{
  "d_model": 512,
  "experts_per_token": 3,
  "d_expert": 192,
  "moe_layers": [1, 3, 5, 7, 9],
  "normalize_top_k": true,
  "groups_per_token": 2,
  "norm": "rmsnorm",
  "norm_eps": 1e-06,
  "grad_clip": 1.0,
  "batch_tokens": [32768, 65536, 131072],
  "steps": 6503
}
Below are experts of layer 5 (counted from 0) of a mixture-of-experts language model. Rows are named router (the router's row for the expert), gate (a neuron's input weights, with its number), up (a neuron's input weights, with its number), down (a neuron's output weights, with its number) and show model dimensions 0-255. Each number is 500 + 50 x the weight over its row's rms, rounded and kept within 0 to 999. Numbers have three digits each.
After each expert's rows: "comes before" lists some tokens at least twice as common just after its tokens as in all text; "gets" lists some tokens that make up at least twice as much of what it gets as of all text. This comes from a sample of Wikipedia text that the model never trained on. Tokens count by the router's weight.

# expert 32
router:434512577428545529502532514529534456484516494509546460545444549439665548498492482490553483477462476564448505403555574523501477538521469422553550418545515447425496475527477523509507560447436519441495501550440539479584523612457452557512493425481449484475462531507487458512511505484516536468567473543454490383558607549441552462489602511503585511589456421490528532565463499552443455489470473584412522405512519554567430446475543533621496452540522500463481482415443464528510464498430541546424467511473433505425505583533479545482473552540528453522492466561617432472463511493419458458518515521416497504523529516495548576569551568518499467539505480515570526540440458474550502473643385463502503532471475489487451353578489488382535507519526444433547457428514502578465464469475579
gate0:529431508415602550539446486455492519469559517431504414486456491505485531528536516519547507534499489549475565566538513455463465522457576513562507459494446486526425598521577570544495583478592463586533545502520466432464462476533495528460466534431469489419576442442520441568479528508594548484491543513560441533478397543501542505511544400553492427472508566513498549429532431478552431603554537500459498460465400441485447467467505498498495505493500520526455496490524524481535563467481487503503449479539454556527411483511515623563558541538399593505498538440433471493486519459562469562556428452467396473541387550342487464547511589523475460544507555504434429477562480444455458414495502495460429530491451490521514499436450511580541494453413577507493528415572509555484440420499507
up0:487475522419544591535444562486472484484474519404498481407474474516493541527510582459503504556565500575521503541569555446481501475457536506577544512499472521501472548531553616535476546446599483586560556445525437464452464507540492508491467473431526521454552480482506465548499498551627589583498556493583524450461471463475550487457505439505539428530506569487515599446492405500523410622576559525492476458458442427507428505466502510459463523542534553487377540488518478423510474497489470521523444486551427590538453506512473559549478568545394619496454483437523493424456509483505483575533443448467381450556435507382447418575492616528399484561511590506480420531544484420494449465468464515388488503465426511501538525438474545557588501441461586498529511439608489558462357413478487
down0:559597438484418488479500424386426519497411507461632529449541512546598434572477500574451480518524431500581520456541518508404505511466560563458571544441521507482524552509494541530500467437452553406524394539437547488462501525487465452453547539535460524520456476495426577508474467442492535496491557549486435482437501597392463551579532542456453528469468593577511504537615393507499523521531491469549631550476610542462520491522474559557513495513542537446472384475540461510597430467518611497516418550489517504456521538472563566519535473595499551532610419499481510560465524573512435519363504490530565469555499515554453550569539413515496514593574481510413498532406437572543425567469565492449403502483472500465572452524521507499436486501478528490463552493443488551472522558561462
comes before: " ", " /", " War", " Total", " Party", "W"
gets: "|", " World", " National", " West", " South", "″"

# expert 15
router:587578553570471427396577515418506456542502484588599557579502476518561632450533476473479444530525418515498546459476473546469559481414442537491613545525539530540572513642477520497608616445415501454550465460498498505520541495567471549444507509521483539541378504486512546506446546553578517419429407543531491538462519521568478476513566534469457502468495450469536457505452548405558495454536509509556553500512585496499471529446422455511445432477473480467537575521490538500461408423529568497535543464496436518585438578526449541504543553527491462506528450430517475518469452528493480494464500570585500556555530536485503532504459591534510578459436458513460417508577544523488431449552456552477529403456466456611462496493446467472536499575459429568487517538477476602563486531475438
gate1:413453578607472549516581425460549506556427446474489487521498512438486563523411521534475512572474546535446558550542581442527515451514521439540508501467437524457486500513465484446512564502481550547480592448528468541575510430462512467506565377569452411532479530488552447397439481551579556478511427530494427465426509385511512502543565519470417432524502528427513530497495572442462410384473441469569382439473436494588432493418568445538352522536414505501516557448462413416448461394579471452451476467609539533445429526528561563492548530405567531456441517501493522505466503491432548425477414594491516396521465537518511468584486466531438439511402528406473413461495556518447419451510500545470462506492540446529464527460544544470479499509420423489466504455539482445513544485464409
up1:410431590604496551511564441461547499524424428456476507527514524487469569534397539521474505591499553550426563522523586436538505437511511461561491507455440525475493494519461514448545568523496542554474584447510442537566496423457528459500578403568440396558492535462520450404429501554585564461505435505503447462407482418534512490536559505472422435525480496421517509500510557456468403400439420461556393418468442507568437504426563441524371531538417535504502549462466426419458441381575483453436465471618550543467436515506531566483530523402584516437438533485537537519471462452465512435468402569477518403514446560528521454591507457530446438511405534370484393472489553505450454413485472538473464501502543464525470515475534546464445501511425438464472519468543497465522554482460424
down1:491461455497579550548401424549542514482498475539465478445517467424519566472466488463513566452493471411513391490527503489537478496427583570435477651480524518456505470559558519434494492561533577511608411512489541505523482506518461509455441501401540476492573475512486449562441524557438485567389513523448409455470506480502562525464512608443479562463619495633587431493532573496485416550555452519478517497502526515452513551524499618492549447550529478500524492499558554621533487592471443413429456522393461504533549509448455492489535501556547436585559494405499459455427441476585389449474491509592419620566498447499428492422457607506571491539463519551557510579573521463482444540453475512486579583427451543517537430471575543427495470458536530483512513530502559506583473488504537
comes before: " the", " first", " own", " father", " least", " a"
gets: " at", " from", " his", " their", " its", " her"

# expert 0
router:445570531449425538439519469506488602482520484528514470458444550538474479540490503471479588469461373539451462492511457521548483471542537478468516452536462527520476508566489455375510421519476494548586520431486517533495489458515512536456476500513468445425547471489594492503537486455559488482424425403580457568568524497453434500492507575470497614415444479567423391507567515445433544518569390485530487538523608477517537608553576493545573507405479553493501429485594480573566516526364456490437496497512400496519557594544533494511485540474454540606446509518447534565428559539425496456522464501439487553494548446462497512422369507471479462536449438453488525518573621508562439568554505526512568513481459489531512543506580490563462419490452563532475426473450480473477510517535551
gate0:557512519498480614526496462462445557511509444509470355508419494545506497575488466492491498604494522446533503473464453522498535509482473575514547502485421516558548569460527486490470461449459495564480535449534478461546522588508518485520561425543525466406472470449573574567562442539608573480490491519576496462436553449542512603506513639422524524501602453506474503518583529531475484468554540480404554467486551515606457451471586471491516473521501498485479523386490420493479553473539390482433530547484623608422510553469493525557457453528454520445643510514483432467471450512465512546556518429520511402417465586496446511486514549483563540516532536487477502574455490540500456508485473475507543432406482439542444503500481518506586425528397534482441525493495507538495590420408544
up0:591504521484494610529509506464459569503481378563447354489420502524519481620453425495470505563496494421539510443471502478470548527481504573517526504480445542554553542454509499477483474455405490560499539460515509431515548586489548490566577395539496455411450522445552571575550474529638562464488524476562465458402518479515501594507480636437541514492599497495481495506564502509477439456594528494399535493438499515609444514464563491477508478523490507500456511404503403471496569440541397521403543559447663597429508519436486562549444471530441512458612471521497455460469455519458491539542490452504497400401477602483440536475526574464542524489550507487500466548462518525533508515508511475490529457414433459557463501509480565529568414537423479481428540549489501558465576420434529
down0:496447436494538583489565487416503464530521470458456546582530465456527500483412568543498550461581437490525485512472513407510522605452497483546495562477506594400568510502475476456529494520527478500529485530514556519490422554534467531477569444450551500513605513448448534418437471462512373429512513527537480586656477391426517566462511525489552525493468518495569493533476546561488565511538505465511508513539478373432481543481591549498420430471492535464430402611629608470455516527393581505417612548417537457490550458459428491444506489482510435521432488547542583409540551581563433492530457516575427516495472554588536440445466459550524427568402498466598592501418396471487466451520466495634456569414486564484440536491533496532416486422459505417462546501486541494600555611488542
comes before: " ", " as", " JPL", " Carolina", " Tonight", " District"
gets: ";", " R", "le", " &", ");", " well"

# expert 30
router:482610454569552493524591466586539452497466621548449422488514531451494562471601439451513540533521432454454500497400518636478425525535522488532546588544473499471425483587510489603518428557582517466540550451509530535432548546515449571514536472519397468541539445516480529521512493429469414572573523550491487438518519482499550651497484589452533456607501478529470545476506530528494481361346514474538595491403516450535477530554473503459541541525478507470511499512492494425605564528505448457456582489410476559492578513496390567533557646518579482538513436452481576452462529435540503583520437514568509437417529537531458509538520494494532424547601507490493534536527497533432502574468522512511492511511509421517436452455439496450484441566480509480522516498532531535494458535501440
gate1:556469527430454559549447538488511484517500571537534469494542455529472515476603534434543595545532537550499526454511396527455433555500463502547473450485506440554518509533532431497545480492485526567484487500438499506415396477430461481594508466441455506552507519612499550471549459497540428447481437414456503381531481531527510535558515558433490522457498504492506510576509487501514496561461521466443431428458468531493511537516494496546498376449493410464557480510531447619532420525512506529479523465542583555412534547409502592522497518513596546512499441473535418469577537554500407404559501566501428520541536527482533509466453421589493503501468500448471535537540570469563499500493593575516550421552453471446337470610430548499548515520521531448371493441436555487602481526445496
up1:477485448535557422475574431504514490495510467474439519542474560504491494532420469555437440469520427452498509576530554467577582417513521511405514598528499555462479466457492550523463512494495473439542516540603458477566577537541508549426536533538566486440519421387538445523468488485491544547553548582575478576500480493439476457493517494517507493494447485492495509442465542483497551438553494519558541550523528507528471471480515510487500634551516618528443537524445577443448576510446530465507531495510426427595459464603509390479459465483410467503473620493470590537423505395481542541486525421464575473452471488506429472497529589436501509531542490572540473483467408543475510507497426419504421626453545521582652522450561511501455490469515462530630527510551531542405559462495511
down1:529424487436550444469520590493478520372526502565470506566419469581569404507556505587487488543510423470517522398476425462398532455485515474457469459515640429517484537485458503574470538572465425537431457526534566498481487572492474472468473451448488484525439522529535537375498412453462536469550536551506506535540465458550555516520511440429461485563477470395549464404404518461473468453569437488443507585518563528486409535540487499491548557532576586507524549483527556499484487444549464515486468364500532510453456477534419595511449552479504532439484513380474458457469573460585473491486426516396560544497504545463530574495473534495529519460516524434552521504434515539593601558505428589521495455533486463466488532482480372511554465484539434467476495487463580542474488485510477
comes before: ":", "9", "8", "7", "6", "4"
gets: "-", "9", " •", " Total", " Coordinates", " Website"

# expert 39
router:568583555553461542484391606490500576496485593351315467518465522538429446529424507560572579466484493456432501555534528415559522491519520553541531535426550561583432447537559516431516503544431506605601531462472455489515485533544568438478535513432481534492528515493567495542476490463532580491520459535543521454424502550499537485404527456507552475458451565529491452488624476519458534498524457383538559589569521516504587454479490471556463452576470514456493569463475469494559505526474456534578590479498503482484508520526470495460512419469521416497498503471448453610568510522462468521585430489563443520493413443481477529570465498522493487489509606526473544449483459536502433500456545469497451521510469487522462490460501457540482583470397492510497550433482445455405457565424434
gate0:556432560561446481467417529487506549473512469509410497506526458448505448441468580505373491601471461546514435436553527446459443513424594469471533417576523502531490605495530519486479470397540505442563437574468486375528460419455470463478539510523476473553519482485550472478560499458466594525512556433477466557449517413501590503509429514628441454479499545465447558504433447441455420452480475566451514575539553475502425462467518411493546445537502516521460604432478423466460462473460486493497452535517472497622473474434442488462491493488491522522389496548556484537491507474517509467552456464425518435425517420572512548534590517466419497589472491563506575490573530520568523551479482467505658462585469478459476478510468501606439532510546504475598514446456446420524482430492592
up0:553456475527443547526468523413465562459542434519439546474491462502578459498511638501416546546483443523600474487576522400431473575424511505452516395516546499514501540462493511494519496429541508519486445567509553436520493454394420504519522499529534461574471522499553515519585520442409544553535505427417459509497544455510618560525410534622461478438473534496459546483458466515500459507504448527469496517523507469530513474493496407483535471546447494528472613439482461466503458456439536440502498543509484467596466565476463508470586494485520508557437480529578461494511469491464449459570468530474582467420547480574571579459612513462418538593505477545469570515549534554531520566482474484545601512557468500523458477561460472575477517506544471528545516460397437396447454472505583
down0:556446484506526496440562432573525531476565568487534520568466595518492544568515451506363483491428508528513547455493378516519520558558497494513432537463429409572494501469466557497534448478444518532562485573504440519582504425505500527421474469506468499503565475513565449485470455492433512492477573540500534450560549466573403478550425495456439475515527476537493500535538442513489435454412550523465504520481498502512497496518556451595659438484503516488550451520494429489478579541542467518545509464506480495473472497494475534553505509455463477409531475465430507482417589521608478453508489444542416435579519537460503646548456533463449494465466504543448500450497455447396460432499509462500514518541471491467531512454397475441513471378463538605624599502449506558513563424426539
comes before: " and", " ", " which", " the", " but", " he"
gets: ",", "),", " United", "ly", " States", "\","

# expert 7
router:576506509439540518458505550545519528621553528519482580441413468551554550426541537457575429444529469503499521475612468520535503508495486584504546449486612423473477540448534554549495495511418537493576550467511505528539442421454478547465454495489482493548508524496590440443470518553505408473485503481528485605577453478483469523473465454512537485597518499437473537560550506445453391598496549532491435532529578555513410497413474550451476545510459496519407435557431561462452490536432567471645633555578512477533453468532433558496470496484535554515494581597561492457433541508482545587557444567418435544521399547540521397519622610473486482548577471558479568461526590475502454539490513535515482534542488480478491498533444479525522443493438520525545478459435491516577542583493457
gate1:530549473476524390397531642460544493515480604596473441443474521477519441456498489457403468509532376566499482500487517523522515541545454489550463567494490427441428529545513523511411590450479540519506491442479500479639491437500527493481582507478509501491592553437519559462556537475524474507595540572472477497459504482473493403533508471460528427591462484552512590483517516568449568497491548523475509569459479538447400525488525474430534433551510640515566493623528529452456487474485519464442561471481527466507474410561483464476536488453526499530462540438458502546505453552562517387471550445535507554460462443480455500516364452429470462527512545472474514430532548437467483472431522554493439481522502442461382442467508504513540506433531492507458592508577523364504383497463482
up1:511456496527412513582502481476542477469435408431497508470540584528557526556566487468619569479402578498523504441587566493437491491413560535478614471555470505492551536488528549465527461552501513554553450551546501517432478576527480492493471462516494462524386502539500432416430420513532503548441505386454466517554496609488458609465477522541458461484530518479489450481474507494644397514443536518572499514545526478510612497531506565565539527440491506549456585363551551525495504469499436508542452509537423558468504568484465556516445468491478518497559457512579536492490564424416425601541463583417447452487555556549507537497584458571454497543489510590481500514526513504530523513543441502490522514427515534503570482465504507527404484545508519505498461584446544666489585526471505
down1:489550426565447464504555511479466394456422540498452456456419420538567469470480500516610484555471516563425460505468441471532565501536543481465513576582444442550519447520557554500481532456474534469518543473442500610558452532458576453526384532466596535595512494538451536527515530454408462500544510474607504481536455560513440565461570517475553479409422510479433567508564426560521515497483552518545433573477443517432478488549569544511495507563456422506521443494414540540475542550507485527536428587459585433412549522476484445520361536489540501618557468532509407483441486520513525518563457546481496507373595485516493455528564484607546470525522520472497515563449455445478582502542552546517553626514417596442456469511505411458474610473540475469523454546476488519369448458548425
comes before: " the", " a", " his", " its", " their", " an"
gets: " for", " on", " with", "al", "k", "d"

# expert 16
router:403505572483519489449487531517468536466500541545508490460470540489506480525604572488448514512528561450503445522585476550583483523455369475568569425505530447487608512595427546478517483489503463500434535535516436505514522550536514531513517538519512553454511466447533548483440549558507521610398581414489575547560532594551529402520539504560520484413489477566525469477550528526440436483540490569601504463447513520520524461508554536514446484464575476519519527487568529587548485491507405474523462535495615512560477435605494476499508488454534421484457500443539471603585567510549550408565505524509555500444505527504413505489526414391442557534409504527515399464486552553458523370534508468419540452447373465532583495524502511413466510530418469514512428495450491449538514473457567
gate0:520525570518489488539385497516486502436504554475479536382490470465464480440440516385436545603487469553491467512519533475474460475454546538469487481455556518572546504519453618443457550482519500464543463461474496562608484480506508594445499451473571481478473440517484444589554553601526499574462485484522568534555440412521539509485567472514543506517587577472458437458503536490487530499557541565584430494446510493427497478549444588486475491608566492489448568524487496501569533487432588481545454486537508529556532558505596486526392540468502482486495490456472555429471555495532512496449509526438458538484534496556465536493515625458391520480416466426475517544502462532408541471455550512480474525499495606484506419384514530519512522475571430518469462554581499455518447458628478
up0:481513504465487498512445492458474467477531603458528577479504498504519470544398528395415537634504431562522478543488459478511493442511486559468479515470483545551522500575415581446451522495513429468515491448514522563571488474520522509448534508479517460561480378497511515577567496568459440546497498513521577489569477385478530502487537484528579520448532495510547404455583494543509636486521521513526412434403495510435464481511474509499467487567600414498466467487548482415549486559412503477613468421511520486474496600570590528557392532498502573542498506389434621411475530445546507447492434426501489567503501419514510466511510625422510480526412437415534494567431484561465472481474506513493468483544441582521487443484507550527480511497547428512484443467542472462503464450634471
down0:478500577488553544500503542534476563522553580466464483557494481441526522455513512443454513450531559451533600455565600481379526542481603505433482530462524539442574501501496558510507538500527507484531613455475561562511452478521436420503400524460499478436524391547489560439486553558473425581493632425489455493403575629552422480528534401558563552486479486476479463512542500551477471486433455606539483462528519497444570501498449548466587558559554492583480528516501430456519518484427414572433449444457555576547494452522480519426566511448526434471422520552482532559453478587479431490513463534521568464510542536489543393539528547570520468478519538495451448529485534506493474514555511435457565466411515434437488577526493528532525486538535497459643519483547426502459521389475503
comes before: " |", "0", "–", ",", ".", "5"
gets: "3", "4", "5", "6", "7", "8"

# expert 1
router:455379556519500466468427559433463554482503574450442403479565409553443503444445479554487576414477480479452515520466519594594491503551509463507596425583524613515508518565476466401487438572507487489499487437540440497467442506499463470466506488562411482463500436537591566528481531495563450479520387472517517551508411406445595466471498508437536501541485531519540458591501632488532513469502558605513515462527518499473420482453605554470437604534500480422518558530571448463469490391448506440496532492513480377493526520427576490515544465490397445467513462493513553539471425432433478479548510485482432513483383497521569497467566472502504507382522547426547552481629470508503470528502586505388505505518565398540418487513466473495524468526485450527433430473542503478425463446530588
gate1:514464469508465557397447514529543446421508547424477523481510564498578570507560456532452564471479508478450556444561419511538558498545559531393442463460508477495436503466544493484408414480447471446426538539451403490498572493397518516410438410524451563491527483482505503497566554470476459556543431473514560578509486417471477349581513475534604470460439471523475529408567560461423501518515475512478395427553457443502499446409425475544465480501553589511509480495492493502438486463455462525601510509532394533516495471428465498420505460575537498534495513415567544578557559527547562451464592513495505548479506429478519536521511561527486507489468484527494600411367492489539505490467397477583512443604461446472525419522548499501480492575541365606348514484525493451593546441498564
up1:523510524480574515535535487475434516618463511615533538545503497533414435535433491493535439547474492523559463506473575542442462487462465486595517526556519513483533491533494492491617593470561488559532446462538612490525418486588404502551567558482535445472526505539488486549443490488526499515499578459467469441532532557512532643433463518434411493537544549455538448557445466590541538445486543525459635555425603565515448578565527494456507518512469409501475555462481490496551468548531552471429484491479552494441522564523517497566442550423495462435469482484495437487467429517459450530532432480471477460560441609498458488493494453458546526532556537486448462609602516483455537530461562527424431555390536572522470569464426478520500493517457578418597447495529525525433501542486378
down1:450498617478541550535569509487532512533457503478481512467503489486547556491481584499536513590534406509477499432475470505582541476379465499618531502492499570516488467488502490519465542486463583470467435513520455506591528534522473517538523515447575524580521435458395493518482518540459453502560429473515489459451567469485393503523624465485539485505534445542449442550485446561507484457469494492588486454471464558542489567537494507551497500547485458538372556464477515565446464540472532491454482396510441557420507425467593476464451504646464505466540514552489500456461536455537487542577458529495529549496528455454410536443484598426511519455490526618453429435558382575592408460487529563520453479541485578451584537502498517455528603511405566469498542480552534487478529547435500
comes before: " ", "\n", " —", " +", " −", " \""
gets: " |", ";", " August", " May", " October", " February"

# expert 2
router:560495566534471565573472518546429507435459509438524503555596540477547438507587458426466536497474533501480522533447519490546578484528472458508570563513562498537546463434492457609564482575553509561531431461493539519386438504536497564413455475453412507473503519578552580547483599460445489510546533476472495497501382510531441444475457404558581577439472591542572534477559609469540469538505584431417506572397545478458552506508405452546446469537516572436507513397506509413483440476450459485465516481460541524393502557572530589550496581501507579553596429426472445438500575481516516399636418509404446512406562500481464533488491534520475444443496574500467574469478550419474464602517474466557531495483538475483496512411554492529462491531596526496494624504432487584543445511505453
gate0:543614478569566425428586484448568587497435447562651485443458493481490470447508519536451593489475514484462469576469503475490515450532486481510569499587487534519450518505571441441523537534546487501567493517496612470546479603505543581591496605547622512562473454525490471462557413369471494476429513447554498431532511451535397510550572537552641433574490515444553561442636507563497432535467407507534476451483508445432547513508476518479479537591529554589476529512459573404489517566497477429559500519537449344512420525543447483524451535471563485512474361572565475459441504561472462438532546527453501500486479574473525443536487478418512535550500493561520401470450486449533526500410459516415415515461556422533508597488489520486506566485518555533541544522457483524436567581517456
up0:454415471420404586569423491533455398495579563431332506538530488477525527517508502464548372526531463541525518430552490521530506562466488522532439517404513468469507474458440605558478422498462480497400497521495429574462554402490488446426476427444430469445554497440521533492425588619519499523541482560420522575481512564488591528425459451462367563457533474535466455550333474457519600458531623452450548549506524577568461494480500466500501454409466432427553478510553422611490465425528514563413536457477555633481569483455538494470550490498492534497504654435457510529564513459521513525449489485532474511509480445503478553452468540553487488448515483453510554531569500522452487500574493479569569479573446583479503391491482492487512445532503420485471455479526535473534428475505571
down0:468554531486471560545474505567462471470555587458399420578536597458551497566481515512526418525544545600587435510451514469519448556419497470569522466505546426474523452520470542533474405574479476508503500518390523480563506460495555517528478514491550461558552451469518655567474485497482511425537507496436514560460455527553502433467383373489417517459507547569510461469394410551585517405530597463572636464604467587448481516571466441439516495493525469500550506460483430509537432504481400539508458526509559451461497504447466434551581514498482454627483596410543532461578570605549503454472516513365548632481510480498562601453394503570485521490590477473477506453523505528516500507548462563490531488559580475454546470413408432507536502486468471489524454490515609477510429531560561
comes before: "\n", " The", " He", " In", " It", " This"
gets: ".", " The", " In", ").", " time", "\"."

# expert 29
router:513460453609424494548548449493537520525453474515488424465494620503530533410438470449461491498468547639572433534516460475522371418529463525562539604377460460493452525477525412515491524532523519477507523556454403503518554425514561498466548454467574394511489513515504445527425536558487460528551504489532403442566468506561481528492521494596508525513562502533481575493476498511445430585468523574491533376576483596528511470462570503462430507381557500662588481569470468447478426450489433534487391553513477463458518517515485429528443475603430507497595473537466444492578456474510437482535527436464468496571566566509466586580457507404485530473561454495445534414447480465459420446465534552469479484468360478578552509555481552501509516529501588543477578468490443382471550495521561
gate1:542488581423439509479483560423480408505396533498526435590475500539562521518535495500490478481468481457472509413509577534500468531479450497482506512439489510435394501500477504482457533511533479448501533478543430487578472485535434468424493448504494563495525448571476549530530496403541439491588581505510518449540546503456413566442581470547545464447446517372503553481508530409561455505398374450505548550439513551496442500454503570500525559594515470475414543509534523495448469562552448550444518580452544480469460488392456502522550475493510390590453540457514474506538481461463421489561546359562506487409531478550537426460502477487488467570563541567448514498502459529545565437445509538555483560435389501506359575581464544474474443498459473511496476567549575437522571528542440
up1:523559539500453587487537473558567491487574496564520487471610567479333531444477488493501422420522537584451491555424487499469475522472472573504548448493457499545543514507422518514533496497445448455522496542445527561413516483513593524489443538602457391514480530556544521463443506563446476570419426467546459479449439463517496447564480481570459495458473481530534457532565568521530463556584577526520451480500579565476547542472464497573448585342531473570472527530470525480551513495488536516588522402528518487516479532587553549520436438453543523591570563533498458466539516533556527583513480611418521509483475377478556547476592529526486539498457528445537476438519522475423538508584546448507457537526472400512553470428543487552521525560507601515477444507425440576484522490481569
down1:496493523504460483455463546504539615569535553502543504453455519510501476492447519466486527708514488592542477452538504539494502417546514383549451448514504432513491491445556521434567513520601476437527496524546572500581498532480499397495536481565502494424502516509515484505495443502526513470549481499506523395442526463523361503530366562538544557582518559487509538444498442491471510473582519472504455493481553459441485573520504576480524545455455536508566557458475517500443476433514413522411522475550472536551542445479490505435438506467506569560442477463499590492452450477502523488516528429487594432512433437457396573585444495521468436464617508448550655543566510490451453491452481450534323526517502449496386575535362516496546510521450470502518501500487518508491458474506427
comes before: "9", "8", "0", "4", "3", "5"
gets: "1", "n", " +", "_{", " −", " inter"

# expert 34
router:575468554481448457478398554432448430535511601490413560464379493516512478552423463477462419534485485573439451461471566590554491544444553507427479451417534469533459483485533586464477544440459511477530565578452407502448455445428543527393480430536446525609468466522511498477507559514549526503525527509468575410489532473580539479531529424392514491543530436578474538548502563520449512594525508527490463436499444544510539457524547497476556498499536451520515462581514540535475521467596583408481440408544430570502531452439588544478447572428452461444530479424439580494543441537514460571416467444472455503415547447521432460500555548542427485606481518528449500479587529438428468525542469394503450517455506546464499515554412459557527499515425463488464437595558458545567505444460455
gate0:547419523500434427485458475385499510593570515560527447476523399452534610454481505510510430471540502511442536439466537513476455546483477484461420537483575438531496449458475512534450468507430529527585496503463472524415461524553560546518510505456459494479525552479643428511418553562509507435542582508498424462533574465500576539504531497597513523500534487536428456510512435429462470542509494492541470461437569492522608498480585510624576609443539562497509480463466454607442541549541522523569493415441432459588533380424418544475472530483518530567526456457434498440533538477545474469521563481395497529525443495578453487493432582568501509520551503536476446548397527511475439520453544517530518479535413530579413434554494500464476508444511544510508500556552506536503479554394471
up0:496497492533489449529531453450467543463461477547547367476428533443523548529524452455505547437497411537505518481554523661484422529493484535554469496565478468432468492536591492544513496534499562536452547543516493412575456549451567503547518589471447488463583583460559550549534455585584445462544547457370436514418539495471560468466530439379490558544530496486511534467583532470456605509459484531504469506516464550428455561584424498511455523589555568562547503401526473500492469540476564458501451585451435436467475480430500532493474541554524434606431440399593446546481575450490532379482513501514499420521527504460447537532393525523516535556496537435397421463441470539485543423462550519478417625576504574594563556496459467523456431519412459488492497622565571470512482515515515
down0:454473416486527559516490605523538497459471539558478569480579530554515480474526566537491494524497537495450579578505486389493479475492458477542540453611465479492528504520500459434481441419625489543389386538566436540468453545511447489424534501488550447460525533387516459501559527425534539562432482494488543516550573456488508524546524523560547558499503495499467426583499498476509498490523501521497451473508466489435509480386528541449378500424567499397493551574579461440576570492439558516455493515463591521443544488501486505609564470576399437494500585555528562474457497443466569525570453476441426513615526482482539454553480424604515504577499468513478493411472484461504551475479531514505542552482491414524546513509514491488497551567527551482549485435489491614534563562479508
comes before: " the", " be", " a", " have", " make", " take"
gets: " to", " out", " into", " —", " –", " through"

# expert 4
router:451521496539541470537460461459425486517546536496423503571603557552530534466511534528478519426570427530501475481574536451512450430416525541482533461487498427466453524389529414670517559441543512578464507489469451529539504582544550476441575479515546510480487573525572577385547546444449584455464531465444501572535419546549551483543426607641469503531392452619501504540555512510489447506492471445427474522470569514463490524470463543561579541551532473404437507423567475388371485423508541492574464450611446486561383406441468466552534454365534446516398507548516462453442550534541576426523479496476486448522501490483441452495589473570503388579510496470519473427460510568549495460530534449449517528556534536528472432536464521523521482512558473484478456512467492462540443458504433
gate0:435529528544571506513464570470425446579474447461508535507533482528555439541510472517494567494488506533482465523581519542517516474508439572498503515469505502537451459533555507392492515499445486460408564391561506528460508454558510498520625460485485428490526501565505522481499556505576443394481448441412490501429468527555443470422505498553485542540495455433509435466515634538401569409421500446468484522494492429526476525481523627542440512568420502427485498374512454479488510480489544472538378517506460513501397496454581571584444491490457492549415577514425475418415480442411597517530466417430560550397449459497453411549555550655452555538541403455521633554468511578571543509486541461503550477552455540573523516497520400450486476540531461545536514573437537534464525473517493
up0:431530534546584480529483557483438442553499454480488535523526491534544448531492496512479580467483483525466493537597538522516485470535435584482490511484497495522448445531549490404480548459431485447423540373529508541467482463537517490510610466492512411501534506555512525499506567504559442394469477473428468484443452506590436478417493485509487546534497455401497430463512634511394556440430531439453490514468473436536473516503539608526448488558423495415507482402538464464491502474491546491544376514507438497505409491446573581589448502474475476602431587521429505421410488433418569545531436387452548541388435470499460411536562584669449576533530397456519652536413507595546534503471548476512549476529456530568487513507519391450499461507533468578528500582460535546465520447516509
down0:431493436605509539486504479511520536447454581522561522468465555474548463548442439547541503585482445527493430591489520624410548495435481504450528520532505386444490546506518383538448536584507522499556507514420443500449512571579580470379531470487455453502518499451517500558492531518414519518619516508602501554485486405546571523501496508441503520535519511515457520521493549463452498586509496579455561505456513494412554523515426455536443487465531531511548438496569497412481464535558428493471585423531574431514624592521502533527474511472466606402521430440459526488513424574518451409377531545551518436539545523514464608502495503547461505463566569479463461559524605472399461550521493465443510477491530410505515480437512641558425450528551510438465492420554523525616526465500422
comes before: " |", "–", ",", ")", ".", "″"
gets: "5", "6", "4", "8", "7", "3"